Experts of a small language model: vocabulary 8192.
Below are experts of layer 3 (counted from 0) of a mixture-of-experts language model. Rows are named router (the router's row for the expert), gate (a neuron's input weights, with its number), up (a neuron's input weights, with its number) and show model dimensions 0-223. Each number is 500 + 25 x the weight over its row's rms, rounded and kept within 0 to 999. Numbers have three digits each.
After each expert's rows: "mostly gets" lists some tokens that are sent to it at least half of the time; "comes after" lists some tokens at least twice as common just before its tokens as in all text. This comes from a sample of Wikipedia text that the model never trained on. Tokens count by the router's weight.

# expert 10
router:495487511508543515491504483499522487528490487504504491530527503497527490502524514497476529513499506488439501498503528467539495501537535506529492443472529531548532464500497511501469497476479528537483519514514535512484507511499505534516511557493493527475529513496503517493468482512459453489478487461489481503492503502479511508441476514501477482510467499517521508515491502499501509484491485458537528486447526517521507483441497452485498524534493527485493468523482559438540495538455514466515486515474512459495518498491543459463459499486507500523465536494505476519486501463473521473455538473451476551498487490536511467483496515493492452520519446500542465507516500505543472525526
gate0:492506502495479506486540529482455480505526442548541529500537526522501458489534476504539511524488490545518494503472510487511520489489497484516492504473445506507544461533474486511516538499473502479566533471489507489473537490502499487467495512514480507542486480522539484492523507517517487501516552485516525529510508539519486480469513516493500503494487511501429499495530454505489528487497468494515479506508476508492494463462513500473478479487503504483492534538466535474522502509485476532476542515545489451501500493458549470523526524453468520460511536441522488502527487512499456509499516527492480538456488456504511565490480496516510463545529482513526519480488519514510540506491
up0:549483481503477517543492512471489523526497537516516512464495469501487544535491475539501497526494515505527533507531470488479478544453507506475517502525488496478480489489541528485498502557539462481473470466500512486508487473493475503500498464503583471482521513498508504520499519470477528504538576513500487504540508481521484489550512485518514435447481536468514541531470494499493482491502501526454440513504508512505509516537473506488525476506454448504530478507507470521479509491502469505490521486468495508479483495528475509536494499495490476491493467478476492527458523478517466484522471520503510469542552533483495470527507520483506500429474474473491483515495521490470501481515
mostly gets: " has", " design", " film", " project", " ev", " process"
comes after: " L", " l", "L", "\n", " H", " the"

# expert 192
router:479477532510456518535496522535528524476523534463536531481515478513510548488489508515480507465504523460528511537502476459530510470477492473537476516458472506517508464484534474506447497482444499484544476481508504525467476509547484495519515511492507467500495463460528499502500470463501510488470475527519481454464488498507505506457487471523492482490478487486474520511502491482491534453529452532506460507481508532514527539490481523484526487536489500491529500486531473474529494477478520531495484537520456544491490486550532492465535480500481468531487532533508484526452523525493460495515478476518478482498537545481481481500462507461474462493467535479502521482484460508529485494491
gate0:508484505496502526506530465509484496516456469498488535497487527469512477478464545478515469488493483494488515499465476514496523501478484492514487494523545456505490525474540515482502530491501514526511472496497506520469461461507514486478495499506479488509513465495531532488501455499448506519497444467505474538492484456532468456480484468475551545476527489509487514502533502516500496463470548469505486503508460487519501512530470527490504528476555513568490495498503492501552547476494529484471479514485459494571500498465469455483496511543501517502509509489546477488486520489555502535501492532519490531491481512495535495516538498527485491483524496525543517444478480555533501504543
up0:484526519474530495454509512486486512528489457553515471493476462461502453530534504507533473515511462494482493488475508543473498515468482500486482519534513534528499524485482536466521485494502480520482529493498477479530488516455468500466505462520503504528508519559543439500481519511470507524498489519498530517500510530493520467502533494476505483476558554504497463524520527507519494467456507473507518512480507505508492496512520466519533573501518468560493482503459523512497501491533540468457475478477483453509480517473483533498470486538513459483496473463521496475508507475542481539509509526515504523518489502503516527503539468509520516487532481550551503518497486483545505490521
mostly gets: "'s", " his", " its", " their", " her", " new"
comes after: " in", " of", " as", " for", " on", " Women"

# expert 37
router:486494447526462520533492516548484511492533436459526476460519484527480545484488465519496522475473524459483486498505531470470504471508476502517485468484515511473536473493500461478462477468513559504479495502501542518533517528541504449517511503504512497452471491477528512534507466503526494505502526503477487496452536493471474461540505515537507504465455497510495491508484505523479507511509495530488537528467532577492516507488477505465467523516549482459512472486529510481483462469498520452484524524449488493537493483497536501477523507533531528526497517498538485514517515499460517459518495539483530497493501509513490530514489478467498519508523539500513469479503528515504510473473
gate0:489461496514492453524488540501517520488489466487534477489501506498496533519499550498496504504469518531520519517493501516467506459516477544489483517501522527516450484519473487493500514483457476492501539496510445478454486531450471492453480502520533499551524546508500471529447532493506502472486518540476544508499499496520495488506594485476517474519546533516477488504471433525518453517494545550513511511516511522503482431488525498500515487532496499511466514501540509513501508485508504514518502550510499490522482492497524515514459504562506499512437528489530518505502485496514504512507507459493481522513465471515518506517500445505509542521481506482521492477501500479474484462484
up0:519517501503519510444496467475491495496531528500483488505502500495524500519527498498476530495528518517509516438497505498497460520537494528503509503470443511505525525500503511500505504500489529506509500442475504495490540457505497528489514497470475504497526468528511541518514521510499482516480476413475461495536478567469495528469460481521465471511507503533503485445505536483559535518515479448508480536494506474497462517487527485478516494513487523446473524515501505487502529530498494513517481473521535509488492518522495498494584499509436524499487498456479463485499518540529510496495547509510541480516489550520522494474498519481481453469522492459499526503498525539509516542498
mostly gets: "19", "20", "18", "10", "11", "17"
comes after: " ", " (", ".", "–", " $", "/"

# expert 145
router:524538484487478481457531498524510503540518503467507487520491511497484464515522489535528491467499536470498454509518517485488484518519471481495525519515525524498500489517535496493503464489507536508527503506499467475495535487472492488451490492498465528507519510492482499494460473448537553496483454527462485526488530518457491459506468508496493494468465512523556469494512479527468511460490523496553529498482560489522479501452472505523519493494513516532476458500527530470517467491514518489486553497494488458478504479491471492480488528493516461533494502498524473471474459533479529458512519531479482538475528442525511522524462488466495532502520477525515520470540538461524539533486
gate0:513435526527536543502471473507476487533469505496502518503484540509474530501469508467510490517481488540541513554494496513499482502483518499423489456530491516522482509526464492510537532506498445519490526500490500488476524518496488476508456515522472529490485485529514475474531515479485489499498530494528506494535502470507523516491494477542480488490551509478468536481487485536494475507494486451475460483479472508509501480482517502504504539505485465506512509502495524480482514554504493569515512499554514541489495514520534537501515483494426551454499516483474498505523498473536479522462459470511521532518495539460536495482538514486451468500491471499480467516493482512482462502522
up0:510473494480502447523492488467457511520467531539490523491494522524495530481514518538503499537538460490435529484479500492511493571499468505459491504497527491532503515506475499480496482499505503532505548503478460493477474534514480527537518539475503519522498519499492510480506508507491499516468507506524544503506516471484467532543495516500422495489500465474584557502500490508510526486437489523521495497483495500520500526526489551465486533507486550494480493538512483486499507474530497511491506504507484509513517543520521497500483460508521465503504476517505504555494509478520503516470478483462500578544479512477485510472531496473493459524474459520496476514482493535498493457470
mostly gets: "65", "79", "39", "98", "73", "81"
comes after: "19", "20", " ", "18", "–", "-"

# expert 126
router:518486462507452468534496530530458535498529482480544489493526513464501502514522473425518475497475516495509530500476548515484468500476476474541489518466521491508506510541525493473448468468469473491495492531488515477487522522484461492476499509517477491500469465480534497452536497503529539527523481502476502515457527464500526506542478504494508491509469497503505465499492453474453506494471502526540517484491547555525520512470467472481499487489511481485527488522514545494496496490505521470515526554535497483480526479509550506479515519453500509540513469519514550528508486459481539461498481499460520513503496505524523484497509521516501464524498550523537498502470468474524469483481
gate0:528508516504497523445468476506548486507500489486460512526483533557530470477484503466460491515513473538495522529466472430504517515502495519432511464494489527529548509466480432490532505516524501520496503473493467491534514511482506493503515503468491510477478538512478489499466507467491488507473504513500472483517479493459517477495519477503497465504485496460518546501519496522507493490499485471461488478509489447528497446476542549532526481537456502470451517524521506475499512526530524513487484479479487509526518530467479501512518505527525535480493490458495484459478486505517494550469495467503506542478511500471506514536494472536481507444513474524488503482532482534461497537519
up0:479503513489484511486470471521526521504511491495491483493486510507556535478495480503479554531516513514518539498486469464441509507462494482457489476469504511521448484485490458468513496518495478507471480509473493518503514515508485516506460487482499479502512498469500464457448516547548535512515470496513540504476484479514513544510491494466466511516506519447489499522494481500498494520497495494512448458515516501535502504477563511503527496533487526491476486553507501483468508523518524490506497526558498511488506510456509517502510498466509559474544472491495482419501472524486491544500546476522499561470489504491507509534517534508491480491539511556487513494519442542491485524535
mostly gets: "3", "2", "4", "6", "5", "7"
comes after: " ", ".", "–", " (", "^{", "_{"

# expert 186
router:484528486494460516477526507509467466505523479471518499516527470497523477472512463500521497490477537471467463542506434502502490497495514491520566534533512526473506520481519474467540508488522541502502483484512497523481458501493517450483482496505486498450461513491518464541515472511531473474503493499467503534492518511499462467541484530517532469476464509521529471512544525509505509504533536521486532502474524483473497484491492461527491483485506510480495480527530489471482485496504536486469560464471490476495515502456520505473483520457505488487534503434526503476491528489479504482543522539480530490506486503527468542515467514539502520495532514500506520456472558512488562478484
gate0:512475505573491479520485453491458538498484512503451479515469480537451493514478492527509514518500481520507477467502526457539546511484483511489497483524506483499504511513470495483493479456502512501567480480530506489514542516519493506500464466485494497501495514522470499462499515467501497509510474506502511480481507429475494504561495490519517507480513490511529503508575452509454535484499486465480496458497469486509508528529533488529495449459468500500517506583470509514488492506513512512525541486485487529492510494520488516496510540539513506514486493485496489510525475506498550490509490522518486546535473474461491508432517542490508499519503515506494473497528493535477451559501
up0:533485515531539465485487481505503472494466519498520497535431508510488473496490530494481510495512500476522506485517519464490538532504472507483516497514476513499455535522479504504520545502509489481519510454515495471520511498489480540489446430501473559535522502506449453510482514452510534530480478449515552483521492510512453496491512435508521508519519525511536536513535469467491499480480559504525505472511522468498486480551486512504553451499492561501501471555495492484542497530482484503521488504528467504527498499513504498525495460554453540480521500534494519505500495488547497493497506514503487501537496484490516497484513502470517502510479472484512500512472479489499481522548
mostly gets: "27", "20", "19", "29", "17", "18"
comes after: " ", "–", " (", "′", " $", "/"

# expert 200
router:510488482536470485492499497474480521475538498470514462490539482481489493500551495479538499471506546472520494481510446530518452487538491498547491501494475490470489531517526526460487499489471540482481464516498517510513456500497497464489486510506496468505500466504555498518541460557489506479536454472467489534470520502498486530491453505481532511473491535534496462501480542466488533522483544501532510500512501521520499536475492469463495524455537497506508513500514482508523528480498514474520491506486516488450523506524501468461488514453480479526523517527494540518542496497544522471489492539500552473475528476539496497490517516517534450515517533489515526518512535451535496510469
gate0:481516504557499569474508480509478523471520499477505477502456472500491543469475458490461528514522500503489509510468488497490492469508493503491476534489503510482514550482475444501512523499539524493495471517487495531507436528485476499552501505505514503456525501503516470477499496510507445489467532506506522484494510470519454469488494510544480542512517495521502498520521533490519472473504503530467525488545477470503501481499476480514489495502523537510511524466465506473483521482506528566445514518460524484554491483515471555480549454510539517499481542497519522518486504519481494506502477467492470468502521555468475496499482487498499473501483478488490507495477487487486476414464
up0:539539539508521501482532459503525496482468481521474505509507502573484490498490480564487510503515490547477480523519498477551552465537497483500492493525453504492510468467507552505503460537505467500478525512518510520497491458485517536480520536534513503533487523487484513547478514482514486504499493514503491485512476482529486530459504513487463490512471469476470491491485498486571508538511491493474496563476478475507503463490510522531450490535470491512450496472516536481530524539440479502493514468508503502483471495497502501497494475539466508480453506495512456491485488494509468504543496493513508543552479469481519510487491477500486525490451467462466475498526498488486493526539
mostly gets: "7", "0", "6", "9", "5", "1"
comes after: " ", "–", ".", " (", " −", "10"

# expert 216
router:479505513445498491540517528502529557469475520507453492492468476484510498490504553544492531533486497501531491485522528502510459538499476497537474523521516485460467489460539503488472483493469479531507473520495502534483530478461524520544501476514485481496482541528474497485461549476459487523475486467477506503520510515465503557517534485547511500496498513525503453512511508455476507494521483488483527520526514514471507534521512459472535457486494481478528534460522491553476505474495501465522491474466502507505514470477505509522495496530512539532466514533516489499481509522457551541535496526538474518521473491483518537500451504490506510538496496479499526516491460484543488482467
gate0:510533523543512489471561507482525529515523514510535454493509499492497476531510502549480472489464456540507465500497520501548457534502519515476501430497566532510506524510518555459518475491514502525502485498494496498425521489474476504513532502467520510476490497507494469494516505481511478491490543488494491531497525522490490515479495527517502499482518468481489514440533543497506543467486495431540505514518502475522478503493493530498514513470466480488449493515511491465513512485496497509489496470508473497514504454503544460505477484521472504494487554537489496476510482521471478495541545523464484538522471427496505514499494503531533503478445519476485508509502502503476488515514
up0:507484445509493503499494513500476483500432452433473517515511487565460511469494524484493512494539512463503542486512506480497539451511481471532493474504436507504547495503503466523494515509473515505498481494530459477527489499540523497496462533508471522508520504461480491494473497499505507475509483511451498480486496495497530459478500519500483482525516521528528520535485535510552510521469557555502480472472521500491497516455486466488496527526482479478518490491462494537514507505467502493489509525446516557468463525500501490517509496471478462497501477453525469474508528494528475490499459513480515468541507501545478468573523518516505468505486465482511491510499509490486506506525
mostly gets: " cont", "″W", " ent", " elect", " port", " Port"
comes after: " V", " N", " M", " K", "5", " v"

# expert 238
router:509511478490466479495476514531519515487512509474541482467475470490561530511506481469478504499476494479525506508462533474494511473521493495533466493452504499506509475518534444481454482500482489516489501483504509528538525453483495516503503510484447469479506505487513519482496478483537517490521511520471481483467490467472487490503520481473467452525470478541486516519468474467473508517506470496490543487480546530539489483499482522469476499511525465463516479471522525501494480474499511482483458540460501494521487455489497506488520498485496498533475467533541490520449488481496533437443503460467533497496507527527507492507460461495544499559530513469539483479461472501533465512543
gate0:517465486502525496511474531465489475497452494486492482552533509509533528509500505495477531526467498471511510511475516471523495495491472474450472485453437541494502497526460511499528512481522468514510472459444494499505527524526510480517493496443522527510564533477503505467514521475506459517492520486495508506552475488506517475477549513523498482554507505521512495498502487516495455481461513462512505500495534500496483472489501446499475524517482492495525501518529520467513532539518489490488489480526436506534524454497520503522506478450544488494500514479501496487493490482489485463507515454480514492492560539486513470571508493497445535495518471489504491485545486495460476488519
up0:517514520479549518489477500467482485560505526488505504511524507500498510475524516509529516500506495511496493528476471494528543506490520487449518455515464498513504495482469516497514484511517492495458503468491524487488484514533475491513518501491527490538517506544532524521464531503486516484481510469459520483529472508507483510478525508537483515497476509470490511541516523532515467442487437492480461497461526488483458511481517512510495554465492446496458503528523511464463486483541484510549516460483489512534525487513467503505492529531476484482536471485456496497534432477520475469505495466534520491530516485482505486506521488503443544456506505494474538461528485523468517570469
mostly gets: " Register", "|---|---|---|---|\n", "amber", " newly", " Label", "46"
comes after: " ", " He", " It", " Succeeded", " Ch", " he"

# expert 106
router:472467518476448502501512474503531507488526551503463552518552540492512494474521516524534519465465488499500491545465456488477538463485515469504517492518513518513508508538528507537477489528524492501510448506484481508475450483469508499519470458494517521526474497483523528494468480528513478516459485536503508509477486489526451511474499524522517485511490496452473545468523521490524500516493526508470450528499471505485495523535506537475534484493452509493464521525541463474538543508524487501492486518507526519503479469469526458460509489455516508507519490471497499512474514532503500465539486540531484489521496475452471497481457517469459459500494478532452501477531490506503500476497
gate0:508487506484521478491472483494446492524525479500485509510507485526511453485500518488502475521509491428501487504503490493480515515491496512482535528481508464476532514511493485479510498481485487471523496483479508515549446533491534483500486511490502509523529459498516490501534472500519488512496517485526512486519496579496439450505540413457516509474497520526526485508470474512473465482494480492503502483532521473509500494524517475495524464454497482541452510492506481498505486465496494505537529504497483482470556479481546533526532538498493438503472504525520422484481517500517493503460495516514490526487484539504513508507489455502498497501507521535481526518489455474449463488434
up0:498505535492547493452465452488484514496496488505496479537510502529527476515491535468511484535509523490499493485512454497526518518472504496472517535465491484477534508497493490492492504479507495496528513500502537516546442514502522497509488508507493479497535464485505491483520483474535467508490518509531511493529516563520474463487514467496468526468485530541488495511465484468482448494503441489492496494477505470521495496494515507481533434459491497486424523496504512484486503503447458493509540496489500478498547484487503518530533550501485471533443520536508435508511491478497506495492495503546480540501486515496507518480478480512494489496516563513470540545498481456462485515437
mostly gets: " the", " his", " their", " her", " its", "'s"
comes after: " of", " in", " for", " to", " on", " from"

# expert 234
router:494494485514501489470535501471519487516466501493505477522529487531502508511525463549532532473506522536506473534538454468544532487497497488503539485542466513492457504501521542476518489514503488526512480490511473470503440489475489525445495492506506513541500493481466464544462472489520516463517507517460540539492524475484484458462495483466529472478474541510519482494492509498484496475494559517530530474507504469504460494514501512553489485454508521548447520536509494515512485487488474494514526505490518451494501485524482500466493542467479488516492506519522489472537475510494427492527536521474476520476469464498487504514463526521524516479468486494497517472537540481492535517489
gate0:503483516505481506463467459466494542490528531493494456487530504462507506516476516469486485516487501547536522462478489478509479525513510516487466522508506514467476507495488520486510513484493480487470481487457537510450508488494497498554518495526528489523521476513504533474525510550468466526527513478513514492496478518535530578500461557490487501506513498486493502493489531551490536554478493465515490547486486504519457544479481501483508505494492519478502533473509511516461558507507503510517460500519525504474511505526475535501482466460438509515530497503445545512530505518549525520479479460536533498525512520516494449497524485501495462551537504499510503520464525526514508470487
up0:477523515482509519491451489511514497436492496498521453481490512489484519492471505508495549508519454487516513502501450453489511495519502521498495512513516507473479524500509477487511504516497547472477505463500507468541482489509538469511493460486492495492477501491496498533505519516468500477518522504491497504502500499471478513517506463551475491471484537472481516546510579543509538516504476479503511520482525460523440532486534464482536493505504485511525550558487463507495508461542454498524475512509508505486507519485497506495534478436499534503482458485514534483473507538513462496494518489503518513466519498498536420541508490535465466493533474480502449487472541513538509504463
mostly gets: "°E", "”", " century", " ago", "-century", " AD"
comes after: "19", "20", "18", "17", "00", "16"

# expert 91
router:504470499490482461481465508526527543488518526478507474480545473463492520520527497509522510478487511522499509490496491519505508480511482524509495494493494505499490469523535525464472500477461464513514470503503500513542481517498476502498483517531471459510501456476530469486498472546530545490536470517490546522468516487485484545494457522485485495535479521487538498510453494492472521497455540474537497472458553533548473542520499498468470478479537481485459502489526518503509530498494474461539463522564531482488517467513503505472492510466463463508527471531449532539544499480527548471484502516538513495532512493544503486487496513513535464516502519507546518508495516516522522520473
gate0:524477509521501492517505512499498465477441493499491473479496489504526538485476523465466532503500500463527511525483495493465529490476472497495506520525444477507514524482502459499489531492513497488504489508496496439474445515501459475519469523525535506511522502512518466465485514514545487464486496499505506487496504474471428455494567482490513550467510461513480501530485528508514455472485494551469495479505482498488483465484527517496481508495510503520522515521518522452499558488531487534480527497486508508516474470490508513516557463484494476459474522515553497552492523482482490506488474481506439493524505494493533519521513447513514484516465453485509508480488494521450480434517
up0:490514536438508517446521550530535482490479518544499513504504496506523471511496525496491487494515483515509523510496484504488505571538504506504498532507452526516499488463508526560498520506509511491499501495495472488497527483500550507494527484512516517455467533478462493528504520510518459489494520480518479493535475489510498518472500514490499494486485539472502531530506538494538524538535446483478441548494491481474526495548491524517495522517499491460468535462474490476508505560465474480471511470507489510530464507498461508533534480537508495445496496467479473482495472493527495514542497485541490531501504495498542538482480470543491509512534483490481496468489532506482559520564
mostly gets: "7", "5", "8", "9", "4", "3"
comes after: " ", "–", ".", "10", "11", "12"

# expert 227
router:501509488506521496513498510496486492483474534480466515474487501482504527525499509528453516491467540513511511494493508533507511458457478522540473490473551490506515489543554459519490469466474486537491506536530480532480539469492489497514464482495487511502481509493504495484479513482508555489525509508504508480524522463491502533544547479533495525504502480521508488490488493454509467533520470551493533526536489516465458511499506513457488513512526484462515500457457526530471503482497462509504511548503530542518506497506491480526530473496516522553464549524522448490517488561499556469505503549522498491510477508499460515501464529467517517559471499500495460483460495488536481479527
gate0:449458500492511490497532488466482530505516488465484483502512478486483496499483504443506485472504471527535482506484490487482535515497484497468525544526470506508480507491498485509509519529523563463529497509543514473442457541508531472488474448499485505460490489516478493468496467486500489538551501491504523496477480482480520499497522538471460511474516508518506475503537467472495500535573492472509499506515466490488440494490461505517467422479519512482488487509480515510508543498516534515512519490534465472486544503502453536454465519508502494508500498478500529493485476490505486478498483481475466528476482529460481476487484450487527525520475495520493567479514525469479509460528
up0:471490498508514493474533485529459519477493505454508501499494533484539492502478461499488509477533514524488470511497502491492531545489447497477510508518509513501488535496505519461506512495518560497504445513503525502475464533487471503511424498493461528479512462504466475494512501489508522538534467521487567528537480490497484489504493503483503537480505515531534464507514502508494496495533522506519536528533473474481469497513488464547502478499496547515515503486456523487504505492442539515485557521515511509529531476504480527440480441496540521504510502503497548482444488518467504454488518519499492489492490496474483498538499456522449481518477459532491508533477496465503465491545
mostly gets: "inet", "opter", "ultural", " cult", "cast", "aska"
comes after: " G", " g", "g", "G", " K", "od"

# expert 94
router:483517471470482513485524516522494483513495497466546461517524537496488510506518511493521514473496551490460489538509428515493495484532471503509551513542530527486500485513500482463545498519507514491498490503505471486509459547454474469452456496508474512488499501487500471559459483483523544467481494503453524533511521495497466455507525522484514517469490557523490461503498515486516489489507513535498517522491528510504489468505495474485540505507515511497475503508528492466484478471484526477503551513505524470515534510461506491472498511504518503495476482494519478472515495508465515491528520537483469528500497463532532526548468456518496538493515496513518548480521557467514578517452
gate0:506487549497520467505525488549449495495472504498506538527442461509527501532482509466472535535522476539488470517485539492463533479476503494485481524485522528486521509500509488524494518476484495522480536504503550519481508510485493501510513514512498496477461555521498494481507538461478510491494514495508505486525499472479478494538533472525502481532486549473482530472488492514479530462518524512483519579529506504477468478521528467514491476473484477488510478489472544520474500493554475505548504484512507556525490478514549534509507463496526518456454544498527447529459548511500489512519533492493494522519487535495511491540471468493480498481470489537522495562481495513479509492487
up0:467526485512505495521503519504477526485511525506508513523457471490558495478497527437492519524466474511571485491531496554472469548430499490472460473462503486447503505475504470521496520487490486456525492503548544505497506497505482469516503502483498507457489526512499540514486534474475475507525493490522468478508478469525507533499497522519540527521531528480497490487501534513495514536498479527442474577539485494497489515541526454499472520510502484473540522487504489516525497530536475502503513503466514495491485532531497542514551493511514530507506511495522532505475554531525493493496489490505515486491449516494502498485499497498514518536499487491450517541473498527494524439511
mostly gets: "40", "35", "38", "75", "41", "76"
comes after: " ", ".", ",", "19", "18", ":"

# expert 117
router:476517494511479505491506527500492494543494560529506454469475531520483493525508569505461512532471490513520475488544528503518551498491488518472484487496516495455514501501478496500484451482463453464524519531502467530531502504533548548496536524547497476501458514492463509488519519454492512492484495511476501498530502453528474518486483523495521534517468494460520524497516511523514479524492484519528529472456536486529495559530515495475459490531520476493489486497499503532463456484524471465544492495465522501511469486528479496451506485528485482528511461488518492466535481498473532477505485480497492545516473497512524501458483510531482539522481530554506516488525496516461470522502
gate0:526481484506459531497474517548485537483480526510479501507508504524492465486523475514489494491451520509474512498537487543515511474503481512482519566499468494503521552459473497503507503513501509482523397506494490482419466491530474510500511479499549497482495468488447507507542495473510538498499503496479528491549480508539506473560511504468529535505549542479529542477466474481494480489511508507531498448514483480487466483507483512497485505524475516522490483493515512515510564469495488499499504519516463540527486509517475497503501495494533467517479476513523526486452534482536468464489493488494496490485556478500500514455485499534504511470495490523458478504490516493500474466524
up0:531481515460498499506476508523470509481485522507514524506548519477517482480499540488510522505488497530509526530497485509514504499477510512483545538503465497522565509499478507492524495526516513528536496459472535484463497512547496463484554474484500483549509469460471529489485496507534489526499486502488509501549468515496465484568538510503529504478485521471494507511470457548478472442483459528510473479495486475513469482473482490509504501523488484536417493507499564483506537485512457526528507534501436532545509526507501502534535517479539481481470492489529495476491480503535459520486484534506468523491516501490527512506500501546502547455502473488481486490498504475518504475506
mostly gets: "ained", " sold", " sent", " produced", " Succeeded", "aced"
comes after: "20", " St", " st", " W", " fl", " w"

# expert 169
router:469490507511489477502484496518527492490468484449474499483490473492484506508520545459465512523503488488530481477521529453524501477496458516482497491510463520465484490511496478466488515493486498485544582516500530501540455455471556496493489521517429467490472544484502497492519512498503492477472470486473505532535484492472483566500509464517455497505470514522487510491474521500533510497531508515475547473488511480550467492529466485479456499517506469506482509464526461514475496494492438486517454509502464503481518513484549511501527461460425480518510505488552499458517474518461513522487482507503516507509477496510524525481479488514495505513496523462495518459515485522477478498483
gate0:481514483493469482497504461479433472528543454503517468479517472496502507519489492488513486477537498528530506499472485471510544478471513528498483504475498467472527529497465466475543497532501521478502540495534433490500500481520513498477477448531479511530502474531521510493514508530491552496540560491491530472506504505546459490513540488527507515474462478467482512467494481504490504493526481471549482531514523486498491469485515505555509491496516494483476502510538502512507507490508501550558504488555529534508438504498505490491503526541481500462489493455519482478493471487525504491477472524521461509460478459465508552488498509524482510493486483534488507520530478516457512471545
up0:460511496490496479511476488462479460524462461483514449472546499479508508517484481490499494473520522522520507527453496509490545475463531496468493472492468504477506520504476476506518461531500529467484543526522438481504484484488524479494435484532479509482496527500538483515487526514508510463546560520498509452513491468521475522488536484533503520452480534476471502475481498468518483489524474509519504536507531500508503477479484514549496499502522482455487494517541465512495504500500480542511553502528520514502453501513480520507505505542466503469489491481511496502526464483484506486475470514503478546475461470470523521517499525538468514496479502535473548475555489497439501467525
mostly gets: " August", " October", " kn", " defeat", " elect", " December"
comes after: " ", " Born", " expl", " adv", " con", " ass"

# expert 49
router:464499524518486496476506492525458485464541498536510528493536483507507471501463478509506501486494496479451521514474493512501502519486491498543560511500497452478504556469532487470493512462531523496523454462494448478501465471522486458521504516476464479428482471520500491487479526478496522544503492496513455522516493475461473475538472543485504494471494487498506551475525480478484513451523503477526465526468463536490529494469463490488529475505479484478503488536461463516516508491471500514490506505486540501549507475492515469499505526530472461511504514522463526464466530508489484497556515524522488497489506528491506486492529498537533449515461466462512522526508518542505487494490
gate0:519491507552482477529505513529448436508493469491523508507480495469497477507484499481534473511488516463482509527477503442481484485478496569463538528489454449506484451526490508475516510497511480524503530495532509473478507467503520499503555512510504568451499482495460540527480480513494516525514486443458456542477531468526497509480485514533494523521482452498500468490509531583529508476494532498487509490500519506538500525511494506501505479512520496526510482544502506505512532505486508533534476491486520529459519519468514476495487512489448483470500537525546525512480497510472491499485522475502502517518452494528520528492499526508476488506479483514517521545531487517517489459483
up0:501505482553482477522547537507469473529484462497506506487484524469446478491509504471509486514499507458495519503477499479491479498506520543431546539510491490524474467537474516498530524521518490483504527446490532467507539467510505493525551462491520555475483469478468509520481478515500531515524536500495460542483530508529515515516479483530518551494509492468524466513536466561535527465479514472490512460528533496516459518524476473527503483517498503533485512523489499511520489494515503529521455475493482503447555541499525512501482497493439515467539531494528500505518485521508460493527547492476524514484505514508524481471492531498482458514497498509532493504498487491485502479525
mostly gets: " a", " an", " one", " two", " three", " new"
comes after: " is", " as", " of", " with", " and", " for"

# expert 167
router:471504490500479469506504527504545527497486525467493484479520510527539514525490466550532537490492513539519464503526517481524538458512503499540465467489496529474500467502540498464458467529485469528469516516520506525518495519515494514465502539511490460503484524450483485494436468509517526476534479524469476537489520492467469485463504505489465458505467463513518488503469483460519503448490470522532530506488488524517495496504490517530483474495500495536528489501538537540484474492494479483505516534480529486528458451484523511450474521502529474517479508528486466512463497536462538476523515515462475530515500453539472486488458493472523519494486519484515473488522496498480451516525
gate0:473530517498552489546488510492507481501485500523507495500491507512560502497489502504493493559522477529443497527463545513501499518478479500491479538545505492502488544527406492486522510497548507494495545522499503438509506532549500477503496479496465503465491529529498511525538522504456509535464520527516452466536504506531477489524482491515449500522525463474494456475538504509500503485488483473482525519502468505497506457475516509540533460508464527485549482502506500492502457527526528524468514463526485489531464528488515538478464526552498540500513527477511500487520518481499501508465496516462497495502491528460473503483523514481501477538472512502468516496528481493502464503508
up0:489459484472511512485485490509510433522490491522496492539491515530463563484480533504484503500489510489550478518494476538486500497460521513503540536532513533486499490468545470528522542503476506465517505515501493511531468513474457479506484516546515537525538479479530508551494479526507518496464476507479497503494502510515500457506505482453518540464488503541532473484476543513508489553530518511486500527490458502493438476496488509515487509511535508541478518488502456489505474521491495471519500481525483491486474500484536489523533536512504509503483479467518460456504515500534482538482503488526551523487445506543497456576489500508529522520497504498480501477513554530481517457502
mostly gets: "°E", "–present", " Denmark", "III", "-century", "76"
comes after: "20", "19", "18", "17", "15", "16"